Experts of a small language model: 224 SwiGLU neurons an expert.
Below are experts of layer 3 (counted from 0) of a mixture-of-experts language model. Rows are named router (the router's row for the expert), down (a neuron's output weights, with its number) and show model dimensions 128-255. Each number is 128 + 24 x the weight over its row's rms, rounded and kept within 0 to 255. Numbers have three digits each.
After each expert's rows: "comes before" lists some tokens at least twice as common just after its tokens as in all text. This comes from a sample of Wikipedia text that the model never trained on. Tokens count by the router's weight.

# expert 12
router:129136145098125119153110136140086139137105135112096154149148125125111137139132119106147110144140077086120104163101118139138134118133141117070128178121140106152119109126087128181165117120154123117136103083146135160123095112107133122116137159103137162117119122133137095126140137114136141167131141100147105105101153055117127113104164154156131097155180141128119160110125148105121136167157
down0:105150106125150139074109103081135092160105132094148123128071166116109141080124075144138134123116144151143149107121128105138122148112128104135098113120094169138138124114139156117158083104083166093120124121123162149091155080131128094099141126146153116183081139099108115101054107114153106169095143098081137156142116101092121166128141112173179140081122100142107127118154087118144138065168
down1:092109097138114107127148094109105085122108118107150156105152097126140109163132125134084135127115151188099108112106124145127094171134167108123114072137140149107158154093120118152096119134140136116120122162130111098152138157166129086106125102117165101119125142090093106089153115097104126166106143173118111120118145147109110146129104123149134154138134120151160129108113136150144086074149
down2:156136129112086153146127151168125115111155133141169138167101131135124121109129147113119106164141144112170083163137137101141200125157104161160137121137146114079144110099116090140139135125096150152156144146143118152152090108135139150117074145168157139166152115161113095169129100093110161095118114155135139114154134102122133138145157118136091115129105133150109122110168153163126145132145
down3:126137174114147159172152104134098143138152133116121151116119146135135097136132114122093163137144144152090129163139148112166183102126183131151132165118118117098113134120155143131126078167129146135149133153121101137098113160170127131148089118177135095136100144181138144129110149126131123120142169126122117074114131116156124132135146074132155132119135170147109148135116131112155106151152
down4:118148102141126116083117124148163141132171095137117132136150137151093104146105117135139141140130117112192131106132107127137130114132093103170150108125126151116086125153117127135112108105088089120142141146084116125149139175087114105088159102134152108147115159104107166118127115112119134138096110166109146140135088154100137138095118131112083144138090097138086144119126098117164140122127
down5:125116120116151148132140116146157108162100138099155140121153122118106085125144092105131129132151130129168133133103128136100132120126106132112163126142102058176097130152088152083114142198142091119100115139126100108127120101120072156177162129164121179091118110103146088093110138074160150121126140099111131133142128133139102099125104156116117142118087154108119164128129112103146110124131
down6:158084127133130124180176143091126167151111089147093136126117120147139109120129139167117128133158158067128184087145125137116167141110084138194139127142169132106126112126121102151126109095115171133117183126148107139087123085130132109116170117130147122131126085091112137170122141131144119179121140096131133153110118112142134108126162203138119110132107146131121134144125122118134122121107
comes before: " the", " a", " to", " by", " in", " his"

# expert 1
router:132154152138123127115106113132100135133108144110096159145134084124142115085122116087116137130123162154095101104170150106121174132139132094134113107149163092166144099111143120161121142149134132152137159125166123125143109145131108110114099149129137126111152114101109157111128134125123146136156145114121127117209116109173091116140132141134157134130152136104143110129070094146119187126116
down0:137149146114122109117147120131149120168101112151151088133088142141127123095119132129103096146156137074148084143116108100133117130140104119131085122144143130123112111123166129105121127133116121118124153134114151146093105121108121213117129093122167123097101112115121129157111113173140120144121139119112140146121112099105129115159120140107114168103105104128102124097147148140125130140154
down1:097164143140139138143099120138110132092102108101093125153151132118166144106137166141169109152130152123118113155137104148167101188142123114100124132135100136095078127091150106168099114122106114141145168132151112135141148141123111112145134096137133121109131108106080160121097139122126111134162115082115115133074101112144152119126124095159111109086064143090103136150140129100136142092089
down2:104102115148139119127116133078115144122139143125080116107128127129124124160129076124124106143104149172103087194112097109171147139109088112110110119143121121117123107159072144121134113129115167104139167090134167126124077128121134086126123147150126132127114057097086124136174110160126139114161139098148116133143121122114129157122136150138137138135145190117136135149131149136138136135106
down3:122117096136153136128125112144092109112168128103139176111115139082124160123138133135127112126102174151182141148128122121130095089153115099069134120111104105139112116165144115157136118130092103109098097098175114145148128145128175128118079105097110124139118127134136108118116155105086104134126120146157148098137071135085118111115166170088124113140129079122111095115101120119103150128138
down4:135196128119134098120132143100083118132098192130112137103126128093132151149114110133125103167110127105151121086142127108116163142125116081165114122118109104127138122193121119085114103144114154123090114147133150132158118160130102110125136115107153115125121139123145153102137147086123164143125153101151111126176118124114145140145128111138129136093109145138078104145156108135131177147151
down5:141086133144108119131140131110174075087127093117107136149160099101123112131125121119125146150081118098144139135148114124116129140144128105097137150178123180129082127119078149140104129117116125128138131111104131149135165154167106129074131166113113112129091115119095136111145099089143092134146143150120186170143192123164132151131103152150102110137086162137088121133153113124173124124138
down6:078100161153142100112101138160164176127139126122143124128185112127161119147175131179100174134148099088114096126095146159129123120146100101169127117176168153122115107122137134139131131130140110131112136120142150144121109143113101130109113118127168086144158142149152139075139071123127134157115164150109084132114143118100121126131140114104090134147124135143058142148119126132142104111112
comes before: " |", ".", " of", " in", ";", " to"

# expert 16
router:077112113070137137153095156136131118138138091147183177130083136110128148160196108176162115104137135131092162104148106136122092152096105150161142109113111105098102161148099104136148158141153076110132134135105150097092124134116134094111126159184147115116100175132123094159095133150121146133057126156126135122116143152099074102110107153137164142131125153113128125150167131101163150115096
down0:120130131152113134149141140107125134101168172121107129137135113174136141136111141125168136079142111170137125099133149040116132113114093163095131123112090133112144146114137129134095154137129108124086073129118103151105143154126136175088110144109090175108161114163156121169118111145061107124146189132100136108136094135095133149124114118112119141107105131104149113128137152145108124157116
down1:140135123137140150107117153081137119154088142125098164120128111130144130145101137127115130134151131115135063124108172071166154095093161121174132136108148130113151086127138170108116089125139128104154077132129127086103128113115093095151107105142138123100126125093109108120121130100126194105178137123103123094163114136094187129145137147133096078130147117110143083121104115158129100127111
down2:121084130132121161118132116096144109131155110146122110114169149137141141141180137138101128110132103120127109141110148113138115139131145124170156146181131140087125086090134161150122123100148088124122104146109167131129139095141132109184142140142130152131149135118119162083112112129150098150159102054116157117116168082139122135125122125105158118143140132101119174132107146097121112127122
down3:123121142136158129120146122135097108158177103140135147121154121131137130126120112154169137103116132185128113139153094107107136101149120137160159102127121113128126123117132115145133133099111128124120128101116116153106183162171129117155134124138160116127100148096122115130167189124094145091152147127134125083199135099129115135116135142159149113150113120118073120098166101096131131112139
down4:116137133116105129156166120112117134166127115117108125136146151111138172109129129097127127110137133210138124123126129138100118127140128101114110153138140135129147118146154159100078127089163140130127111128130156108128131097113137147134123163145106137146172139115180126092175137128098140148126137136135116086093126117079180120135121116136158189122109128118104112134151152184124123125146
down5:140161149122129143132118118152150114110116131153138158135127080152107107123089104129105094130136124153154097129134174139105119135151114142122106112075103139156142130112099138133097103083088106151118106125138136153116118158124134101140105078112136119101135169110079145126173156133137140159127180134142169133110104081122120131160174111107116091156129153153143108131135160148097148184151
down6:091085126141110164112096132168154114149124162122139079163088134136122137150116161154129160129170133110102128124145134134093162107128099110122129141157149107127160120100134164117121095093123117111124126125166110131179146132104152149104138131135127092101164096136100140091107144101078156064123145140139140132113130143152132133108092132133123119177147103080140158132122140139136099136083
comes before: " the", " a", " be", " his", " this", " its"

# expert 15
router:160131124134114137149143116117177127148098092139156110100123088113122117133122136124138107168086156162127098111147148116125136141101100177159106127118097122167132104145160123133092075153116114150145121157133125125134113124083138117085128084165132148175143117160167128149125100134144130147158150124135112167088132095126126126111123128122095165143117115108156125147124112127141089101115
down0:122125090142124143104107128122120054123098098098196164145117146106121147114102123156119113133161123103151130153133083150104092118166134137141092157168171149180108132141174139139143118100125124132113157123135136125126123140103142166092152115115120115118121125127112151150130126131141101120132049111116114133112168119142119098123126149105106132159125135123112108145130151093190165133109
down1:164123119149111123111158151126095111138111125111119134135143122103161122143131147122103151145094143180129147115143122120118119119142111112128126098139118131126116134138127152082059164107138174097125082203180142155125145131133113192119124105099148130095072116117134121149121083120142112135132159118127125130138138130143130138131172128139127055166136179134103112173146116149163140122118
down2:151137085143124114129157158132121155134136123080140138109112135145104091107106135132105120111111103128077151082136111164149138128145100145133095121145141112159152123113174135131098109138097151152120128136117138120126133147144152115095127126116128094090129087120165145107150158122145142112075122119122106103168131106144116118120135154137163136165148095110109145172089145108152115127066
down3:113105141111105097149114151145144173169115144215159138105113113120167113142115127119098141148122104093119098157111106118130143208116144149170089117105111123123090119158141112098137146161070120106079190111145109142123124087097146063118116163068142175090126130126155072124098143087159127150125113114099160126149105072146129115097152129116157140132108121155143109102124130143146087124153
down4:122160166146110152164159116169078123110123127158097103134154106123113116120137167131139069151128123120141109124148144145092158116111133113137150118159158150137143090177131170157104116133133118103136142136124174139155147158175102120103112115162146124117130133148101142067117131195148110101156087185102113145178132104116169118098135145147078179123129095122102116104121155138173080066096
down5:119104139114146114110146113138140079125101127090096121144119130115165137167104112120121145139130141125124131132123148147146168102147169069094116163167100124114130117090139125147119103140110121156137140147103151125086108103138168119119127132117120133139152095153188143147070141109093137128092131116116147136178136128123169145142162111167117142089142114191132108149149112123125140102154
down6:136112119137129100135130129065160130112113100129138137144126130128162112081098121140160142118148178151153112187122112140145120136118091142151041131120171132119089158094112102122136095112092110112108100135117182126112144165137138080117085124105137113112148117094133105143115127142110154074097116127164078174102141113160115106138111136154141146118144145133123118111131152077154135141136
comes before: " ", "\n", " —", " +", " W", " −"

# expert 19
router:152129162144107114139099109082098130136154161148114147122108162136062139136084123115097122164096092145108114146129160108114150149122188138161110123139111104149167114140136141126105101122157123081109102135173114115130121141142146105062114138120154129122137125114115142141126148142147161163113128127149112133110113063144162115105102113135122147131203172170121101115116112150132144115136
down0:105073113119108138137122156124172148103123144132134094119122116077121164156193149137169164144168175144188164135128138125112171171136128096142110121128142155118107138145103097101170089136110093146138125110111119151137130120136155140130097080091135141138122143173160151176143080101106094085121143154152150153157175155098152097115125097131132125171134103110124134085080137130139138102087
down1:168101146168148131107133146132163120147173095143108092095115136108125096112114102142130103128136155138110148120089102127134134113112117144129108146127124126115132105082137108134120144170070089101154092104103140084122134097102147137136126199092138121115171131097085154169124125076121085116117145115131137128162110150119121078131081172156152106121122104151162123103126110148093152115145
down2:125121121133136136130101103104166123158118132119162157117098140131119148109115171147162084126136129153096146138130089128109121125102135157128147120078118122131128122130102131154056116142111131121147174110149122124149109131146167148153112156133156166087116110091123069114097082138083075133131135130161149096135132151102118097121134119138098118131117149133109143078140145150172117132171
down3:115129123109181116131168136167162153120123119182105118126081180162106109152120118179104145157150133101117131135122146112143163143104064119137143169115125097116150125147116093137102123162135148129127121102149101149122094124138082123161101110128078087149099162151131138090107101143154153155123134112103128127121145127084169114105120145120121134134118098153158181132115125119145104103112
down4:105169130098163110107146151119140162114129109138151136088150137125094118128155147119127157152146127126150146095117116092144098147135099105149131121176175116101141120137112174086114141142114117097109124110135129145145114118128100144097135116167139163125091115144147117126166131154128124143112161103149118107118128099106165122185082135110098089108104113166140106113115096133116116140141
down5:125132158137174139161161128162093096126126135118136169154120152111182095143111161090133106086150124107111142126126119173093137099083099120142129123129135074120142095140134120110140103136118131129137127077098116153142116106107129123134124147138118126133150145088118142132125140131099151152092150089181096158136195112136107113100096096167117143167146161112104141136154121142097128084145
down6:140110116138134147156114118126110126144135146116133173132117105143119128123122146160099144119118165112143127126152158133164121122146128198142129155128069139152130130123124135120131179130137140145072149103144126141088138105126163138130096170132126153160106123163157174124130137119210096146100118065166074120140142108129152161104149182104105137131156150098130119141064143114141127105125
comes before: "1", "2", "3", "4", "5", "6"

# expert 11
router:130127130139125152157121148129099136166148142163135136128146132115097095144091095106157151086137131105111145085118120054156094118087148129139136110139132135134148152160140118134131143154179106131117106141135120103127135159140121150118139117080124123125141131086161116117119087123144109164144127103128151151129098168115131108107120121134120151110131094107122115151127173139144159109143
down0:091091110141161142121119154177138142130129127130106134096122145126135107129136134135154162148129120135136139123100178100136127097149143095105081143097200164121083138106118149140107148102134141110154177131130118134106098113089168158142141105126140114140151110091128166101167106123154094127146111160117137113106143092101137150150129144157123150113139099149120127122105114128132153109160
down1:081119172126119147138147178158160093118136122088154100114109120145142120107128181146113118120164112109104127086155121132121097153162141141097120133131149118142180086092086140126138135133102114161086098117150087151144153132103120176129127175122140140139122155151122099157067141142149120128126145107134159135133096174141117177160136132135173146146121128135122107132131101122132115108124
down2:122147124120115125128133099093146103146130140161164123144136083150144143172082114150072107108089137140124136122122142102140116153119131101122163113138131111156116138155121079139169155092093155119135098133134124130123145155101128134085127159143120101151113142105131143072141100134122133082134148113133137096184095174147153099148146139128154132087175119135095100119137115143140158130161
down3:136143145095125100095130122154161131114140120129111143082160146132119124180113117137095122057154124140118126125120154150151135107120125122096146126119100155140084112141114136127138135114161117123157095150122156155132137145118131157121143105149159088135120127143142126168152101124114157113163104135105111059138129157136103120116141171148093134135114142160093120107144122148097186162162
down4:113191109173129097116115138118123151106171147119108153115128137168152141115112158143136121178097128076106153144117082165115131109179130140174158128173104170087124110122103148173125138153106109091121114102132130098163161127106143109112137133110108135133134159102110106084181148123094110138121067178112152146103180107141160119138126121124125165100118128164140139146096124112172123111097
down5:160122135123149155108108161145161144098124126105091157140120136125123107160113138144106133165162126132185094148058116117172142120120104114170118116026133137139136141154102152109128141149112145140159086155138113160146149143170090133125117121116142120148111080177133142137102138113093161128126102137121128083135129108125138131132112155109133132146160136138139140141165150132159150129148
down6:150095128117132165105093136114144105178135123131134114157121125183126127110148116135140142132124121153121084114125115166171135159140114124115113094105129151168134137153156165125156120129097132075100153127167119104133111122179109111131131172107158130091090145108094120130081097151101133100149091148077157116179139103092113118117160176116126152149124107126091115169140139124114087115134
comes before: " |", ",", ".", " of", "'", " States"

# expert 2
router:101153144134122103138167131111130155127129168098171115169119160115109137138092101073086112126119132125108132150122119105167140133124119137162151128133138153131150120091150145146133175153164155110141125102144140091138083113117105146114168163106131121146159169143134156125162144136157156144118121119119122126137160125152115112155113096155130140140140130136141106132114135121105150164125
down0:138183175142132123129150151116086145132162133086123157130146143104153111151126091123115192135122149109104183133135120127164129135145079095142136098131116135128128118135158145095127111146122171166141130143156110163152104105138111153142105130135139116154124111136150133118124147114101103163146121107105123143126136134145143139176120111162165139120132092115112088138130087090137164138136
down1:145077116109094120148099093115126104148128111120149146130140143135146149106166128099133122092109132091139135143139107111120136148127137141193089145150156211160134135133136120115063136183105142166117149131145146130141173133158100146095151121165143130160194104114106139112140141102095122134160105115116158110091108091136102146127095143158135103122149124110138105129125142154131099162144
down2:108139117123134152106078144153157107127157132138086144140094130148116222139121168136132117106084133116142178148099163125148114122120117117131124113141131130143163109124141128160136136087140100101143155108111158129123112089128144149099135143109105121144127155099142141099109139134138140079121118136130144141109143118090117162082148131139127142136099131135134144073150128119118148133118
down3:107114123111132120096134146173104100098124099161147155154144092142113114141147120143137136150104128124132178109128093119172112140137154151120095129121130185107096112107124098159101116088142131114162101097172106119179107145113117103120094145097123106106130122135067157156144131109126133152117099133139170092107119150114111161112136157126085109107171074095109150130136112133182101118137
down4:159150111065146132180105083131143159189136092145117152108140118177151124103186139137171103168173202135130160142133109140125134100142101098129145152124129099136131099157117151133127134071119143136140113156145119181135127115099154138136129105146134153113112160104156145137115149149134100107101115180143130106081087125132160146119123150150115065124132125161121128139174093116132178140138
down5:095129137140138124165131110090104162125129096101120134130098105174140164101159133124110132109141161141133121135094111121140164108183158142121139120148103120115119124134127123126071094125121147114119144120091157157130111130175200065127126131147134149135131162141119112123072133140088100121113072099126104069117131135119110133125094157114157150083151144135147130157154157105115120147165
down6:117162138141106148119104138092115117103146133145142143144127130114146146132157163122152161136092125150187144105118124109141137098134150107128119166135150124148100122111126116139133137130129145104129160154118139137151174153147106154149094152135138131152156178155140090124129100118135093136136134143114113102127137141148122198121131123130148143113124176142145136119146143104142155137130
comes before: " ", "0", " \"", "9", "---|---|---|---|", " Total"

# expert 4
router:145082119148136117092110122117106139120083127119134105142192118139139103119094174150082127137163123135149117129113164103108110107149133148158087171085162137087130103112139142135151150128124163122130162132133173132122108130109196118143142164101124141142120138112139160093122176111124101126136129109123152093122167158135179120165140164126137115110104165146132167077148132152112104087125
down0:120121118143144130164140091148139127157127171134141121113114121138118139150129177117142086099120176148128110174163133147160102166137146087123118148119114142128146115127144152108135148143115136124194118171146121142158099172127158118123131089125126147129123181143145134149147098129132131149136124167089117103130120133070155115118082163154135165116116149155128132151091113114128122112108
down1:122134129151110139171125146068127102108138118144132090109149153096115176135132140158136158133127143082088155154140132139132103120137138126158149138131151129119187142147128101157087178124149162168134174122129155132144132151129138088124117164129109148127130149158136077116126127143149070149131079135130141154122119124075114151108066133136085091099156129150128154145170132115133125145115
down2:118119162145091169132152118115126155155172100106113153125100134081136152140148124146144092135136184102133108117132137153131133130132128067086100122118157072138131129127125093151144121130089099098106160138137157111154165164098106100115158147156112064141161107166159100087130074123156163171152129113111140123121127152110076099107163099117128132119120150127141087159135121113144132127147
down3:122094138128114182131095118144188176138152145159173115125122105156142048128104179149144101148149106164126125121125115160133163157155079094118119110096176120143142127159110105103121140158099085141132115140089099112137094174116120131146118123117076129119145100149130102186112130114123123103113113113130126118168080145140101140092168153124122124091156152117137093140126112120126104128145
down4:116164129120137117160165148158088167118153123072152120140125148126121089141100151125125093154116135127116115145115100137175093149111123146059123140130163164082109139168149161140149135170130130108111133129102155140127125107118120123137112099125156090082142128151097117119121092113131125134099098083126100087123162112104129153151145140157115130133071152112144123097084126130088169124162
down5:146168126123136135145116079165133104101136113136181181122137110085150160144102136150164155136140126086102155131138089157137062125153124118079144122119104123174172116110098104149131115115117146132130147088086118140159132118107119141117150136124157122114150091114143147102125112080126140139131133149091123159109152095150137144130142153097115175127091102112123128091136116119112134143145
down6:120127121145124128087058139102083096085167127120137109142151113093135123148120099128163165129108126177147138130134096135151157157107135117145145075172123135170152167112122113115098155137118146137116155181148134130149107121128086158168119173154145141107144150167134123156142125129157109149136138174112091152181072158129136149109153144119127135100154132132129106145134142109180143129119
comes before: ",", " of", " and", " (", " in", " were"

# expert 8
router:109129140122132161090131135114088127140116134108090107121136126121135103117077154116097148136112097096092078147152171093110162084141121159191205101135157118124130127101065111164161107137137116133134123100128083161122120176122138119143158073148141157110142121129134099155132124114127135155112113167077118092156165092115179133138113133133130127143116146141140114184116087127128062139154
down0:144105117113126164149125110151091121157148122107108142156167133136130142097112146152191115191120134113114131141134141090138135123134120121093095082109167137127089162134117112125155120114124129166119125166140097153155132112152119138135151104160106114157159145162111128157132069115109111138113095112149121089097100129175115159140154095148164093130108145088098144096155091118138128129100
down1:137150106124161095102138162121111146099120162153151118132199121138152126136133130135119122144145139121105149114115133143133121127113105148083157121119076100137152130119157104133076141160097129190136134118132113120140119113136124150075108066132130081125150162150105094135116156122128156085095127125110114105129126186141087109191140145128168138156137108126119143097117137115115132115105
down2:111105144122111142137136117112147137116108132112128113180098105162119075135138098167114159095138070126127143148117157138147116155109117107141136106147164145170141135110130096134130151159154116101114091099099139129140131130132149144160151128118099099107155135084112101144144116174121152108095152118086103122147119154146139125162122162117111169145155135099183109153124162132101102130136
down3:156118128122138125112122121093116117113153147138150128140133140159177167160153112129131128064102118118138137148129125143128148126142157119124165154081172141166125143101112153078142092128137119140095130126114121145150097140073078122134118142127128133139099133077153143126158115149125157159159186143102153148054125149106136133151116141139118116130122120128110145125117126102147163140119
down4:108124125138135135131100105087110180124125106141134118148112151148176122175127164141178162184085119164147144166108165119168161101145157123193136134103118105148120122135145184115141118128117132151124095171130107095156143135120121116120171163071175109130175128117143137154151139128115141113162137131128147141165130101115119084166145136117145112122121112119138099122139145159167150176071
down5:133054090154155158152169096128164140138146128167124139130141163107130114092157160168150112154136107085143122072126127142090115143144102137119128120103111120104124133122147106129141142139149123088083153116172106175117130080094097142127130153093122142156146098109150142117145140110136111092105135152073126147089109129177146131162126137144144077089120121103153067111178145110109112115113
down6:157106115120099101097098164119116117113133111113112136160150143145115174087151114172169118090142133085105132144153090156158131161154143104145119152106091111146116129139138120128083117136115206139084136158142136138147127133137113138103154166098139152179114169148163108176070130122089116121149138157156152121113137076147131159154152174140114123086101106142111140119134134076106132146103
comes before: "\n", " The", " He", " In", " It", "=="

# expert 18
router:056140153166161121133172122151119141136120150126103105124142119108121088127091106061098123162111113098105097164159120075128140107099133116139130140131117124106138064120176128143084111136156104131135133143124146104106096169155170119076114159108131127116157129136106111125163157117151172131156147095168146122131129094135151111120184166126085128136127108130171127113109089127156166148139
down0:098132131133151149136115190118103127145134114128094136092154142109178134148129178123139154165163089125147053142100145158128123148133160160102122107133167122118114095162128137134122152127114116161132118117114136116147086157101135156154091128143166131097126111109146095127132144133124116120130164131153110112073166121105145117160120149167130122117116152156137135137134125156137151104176
down1:151101105129153136113081155128131140159093162133171150122101098117105070108169141157127128126116139121110153106165101166088100163074116122146087121111117151118134135124090147132143117114147155102143120144136119172120139108140147124109158148117140110118104132122137110115176127185115089111093103152113154118116137155100100108144182134133147160170138128130133125142188145139144125136102
down2:146138146131151113137126183102147143127111174117119118191124080124138079131140085162169103127102158103136133128135150153114112097111106103129151180141150114119126121155092128132165136131120131135098100094166119104115152147138146083123164138098148115151116104129124122165133135154149155113164154148139068116113108165121112108142136167095065122127149125133139121121123114109089154082117
down3:119116100089125103169124088130113114130136136108090101116127164129148113158168112147149101140159114118123155113109131162120172150138109080137154166131092187129161141133165118184113152164130144148115160175125147090148097139153107121119087114110111111103135066136142142131106124116115120145141122135145099142108161119118087114129093151147087129092157120146126143134103138114120142153116
down4:124106181119130141136139173142150132124107155101130131133122096139133158136115123103127106107081104117115127101096100126159120150137092126114116127137114103149109153104105106130120130116144169161104161116113150110141139126138126164131096131123099140098158119133129111160138113133156138137136123157136144128165152096164181127125108143146158112072106118126075141131146102138133112100115
down5:119096143115147110165165148102116148099185116141093145134152108112150119163134159160113133164129100115150111161134156128123120169077123135102163139077134088142154113079105134161116172151146162115150158169093122128132134185112105110124099133126145152117123129147138138097098135126097119137090154157122105135153140127097092140086085093112144076115114162095134130131133102146109153120125
down6:124115120122119138136097129137114095137112177086103101108113148154182155120160130109145105118108156134150128120134105128101117122161085114118148101123125127115121185165129143101121140077151131120112159113114152118148106144111146121132150135160109153153140157126117169160114130154121131095100135139116120134160137157115125146127086131149163147165090118091159105135126158179110151176170
comes before: "0", "9", " |", "8", "–", "."

# expert 14
router:134135117117115149144101118163101098141159110131121133119143151153126137130136145130131109158112105140144141131104144136155086146109120184079097136132145133118116163103083114122116119128101134108125144140110150103141139105127079102147110130137128141181113158150130139156076169151132126139125143121113138159130157108132119138129105130113088119106127120122078183103126136107119085152111
down0:160125115137170105105133119114108130169147121113124150096160154119151122144116121135132149120105139117163108163161164163147118140118101142150121129143148140126158102142094105141084138130115101117107111130161111125151148145136116177147147096150124103098120120108122159143102118128148072141072106169153129125151065161133125099137199156115130154134077135169113166138103132121107160138142
down1:098144131140111134157152126093172136151132158105168117169165084110108125130160140166127155111142116146117104128106124161116152151119147176099164088106118143133131167108171172157108150133116085191098115136107115113080133140122111093089156144163124130108119120094123154139136127129125130100150138158123131107168136106116110130122133116121137154099125136123136115159168106135195158112105
down2:105099123097137122138148102119065155111127124119142142157156111138162141139164199125155140087119108133153139128119129117137124157170119115168136161138156164108150157148131152127141104127142164108111132099103119103132117151143119176127138131157123134150131151084116114119139182108147078133129137116180097155089141137151140072123127111130124101110125148134181100110135104105097075110122
down3:131164133158131152101132126143094181116098111148151149103146124135163144152122105146109116129132084128125120121109131117086084133130121138131131127136125133104118149145131126140159109126130103114162104088123115137162127133146113124101114151142122087134146107151120116148097124130169093156129135192128118098117124125108139142128130150126145138110126125110144141138145102095130111142146
down4:105145154120080138126145142095142144159122149145136143140161135124081135086141172123114153118127122140177101142120113119123113141141146123095094115143140157139182149095093171142114149138093150130147164091136069117100137091129117129138158130134115154102076139131111147153160116124176139178141112143128117171133095152105131173131147116136139113089106103066135099106111103095136102138099
down5:143138166128145166155155097147159181112113161152117094160147105148116107138107101075131101119123135113092064123145106107105112136118119135109112170127107097143140089135117103119183124109117132166169095138093155135122146156116118103091189121131121120183128189131155172159144060155177127133118155104118118087112122114119163125094113132103129135154166148121137098111163136094129151107078
down6:115127137131125139146109118128128151119134137115138123134102175114129133135117114129166104130109126147104089165136126144108057108114091107116125114149138176129177160141153126129121099076113096141141175141143150140114136142101145192095126169134183164153149110094101144146157120156100163162096159119151127132122086119080141123119111147155123136050154149115132166103102099137152172121136
comes before: "0", "9", "8", " |", "7", "5"

# expert 13
router:116138131148152177139131150083143134110161108095100156154097122139146153156136133140126105101097200152129111165110137099101142130156139129161155098117137143148132139149137163106118091150092103116135103135157113183119108146097124104127125110091124091119122110165107145113129101115147135108100132152149153085188176146128110140106154144129159118113187148151134113144118152090128144146150
down0:137097094120089129136078122137151145146103098124091152112147093112092164068105144107114132122128109146143155095220137088145132159144155122127126111142099116115123107156105146126148154146124129173146158178119172150138114130131155178096140147115099142152111113129150156143123115137181180106162112116134145151127115119145094113151165133145163069129176137131127127124144149123125101124130
down1:111122122129162104092130118163114127130104125139153109134146102110111128138119163116128093145112166161134107114133157165164121114104064166133117121109084100112094115113113131116160098160121124072169117137143151124121117113126112139105156161149136102126088097085144092154053115136098153152133134138139132163076144145169130186126076151103137144159132140133115154148125147118121132148099
down2:111135158154139145158122139090115176109120172100079125135181122058137149127100121102114171100121121132132082164098156118161169144121107171154120145078109110144111127081132155104153119147128118088142072124100118124116125131119102127142159133132131132124131106113113142155162131152101083111113153159144112155106140105159137130069087142112106126128142129038171121142121141138125082126149
down3:099102160138140134114143111104090116104179143095105148142130159087155140143110198101132140133157139101146161101150132165104107121103144094077139168133131090133119122130065145125146110163053150151132138134139151119121149072113144152113163122111099139141106085137102117154140141118094117142072095099154150092117099136104128112125164144143105113153099164121097171163106127110137163142127
down4:112195127129129141121126200114083150139136169109116114139100106132098137135132093182130158150121135127154133150129110104105117133128103138152140118123150119150088150110168160113111105110132110135188120164153160132093077125123176062110110122128119126083106144172104150123116137115112184156104137123093104142150137134150135126127139144144137099115125123107141127057101150103156118127111
down5:099137125114119124118123101117143114137096159154139154101163096117126152126171134137086111107080151158154140130116125154093150113086132106085114181138109075102127143105143167140157145118114133123143145137111159126106131112161120138114124134177145122114078139139140157066112146158111143170123115156131121164118145127096165160120144168131146142111156104161129113127129143117119112162120
down6:148111123109117106142129158140162134106133144187087152118139168103111163092146147179136121132099105110107147144092115167159162124121153109134103184100060131150129158135147156125150098133172116137117123169136141133158128145085124154123112164112147135132131166102088169111098097154096131119163125154128111105105118121129140112126119129125116128132104175147155094169154108171123117155126
comes before: "|", "-", "\n", ":", "==", "The"

# expert 9
router:123120122149125090126097127133125106129134158150096120096098124122114091112149138126160179109082135102149153111143111169085140103155123125108150150146132137141108148158093154132101115074137117163112115116137100174152167137152145163121140146143121046148127117107123171119153066102115123102164107156127124101113114174086150139162159116119143126112136091123110150134141107134119152204130
down0:111150099195109097133156082139083152082144156121094147121124121120162138101135146143130113112111098157120116180119149177166118136153147144105102141127145155174142139133129141134128156124102110100168145134154095150144163146118118106131093161165139124150067108151145110114138143110137197105129124164135112160128115091166138102098155162132154120114115123118114154143140142140135134121188
down1:180150128104134101111150142113105120123129133088136145129145135132126151163124131133133122198144149131133145133147127162177115122156157148098094101144163125107131199162133163158170105130121153134120113134107134123151101104118155129147121142135139147115155108159118112115104129160099112156124172142086152149118129132099134183102114146133158153165131140125146121151098113123129125134170
down2:112128164179141094168106130140134158148122106093120125121110114107156126150119150130140150134161119084135123174103094169180086124145172120108114130138123131124159128168145141135135171119168113131122105129127128130146159132127114156135109128122127120094112138162153130150168128094133141077137123159141120179144163101128092108110171106108123165143117120146126115123111167179122158117143
down3:140119118137111099125139137117149107146098148148119118150138141114137123139105121116109081114126113121155098120121105169142114109147110089133142159127113137133081127109095098111125153129084127147114112127147102157112145139109120110125123141133091142084119093146146138090115112165177110105127119128113111132122199113130117125152121126099167127101130122118135190141108175113121119125098
down4:180077087141097129111117124112074106110138132120140148163099118115110162112146157133100127119189098158151133140113114136079140119145143140115140089167132150140122132173121112163099163084093105088059151092162129159130123185120126148185125133137153134168095112090115142125090087112094094093143123143140097136150096141157094155137132176133116090160176113097118104154149149112123101123139
down5:158149103139158177159114104143095129097100136084184128147147096143123114104116135147118139126101135129090139150051109108163130133155151121135181117129086131139154152126155122160120156144171136154147101096104100135156128192134133111097142094113124117149162147105096124129170130118128118192120149128109068142178101139125134118154109104134079089120144132159134146177121098142131148106139
down6:125103148110124149167133124108130110146148140139196135089102130126112095107149095147137127106165122143146178109130081183124133146145131140118130134137102116111167087139132114115152169127130100118092158102082154146128141105115123062134096139119116121191136114131106155151148119100084134128164159143131113181129130114133171112140135084152098130126113097097146176091088156115141141141142
comes before: "s", " of", ",", ".", "ed", " and"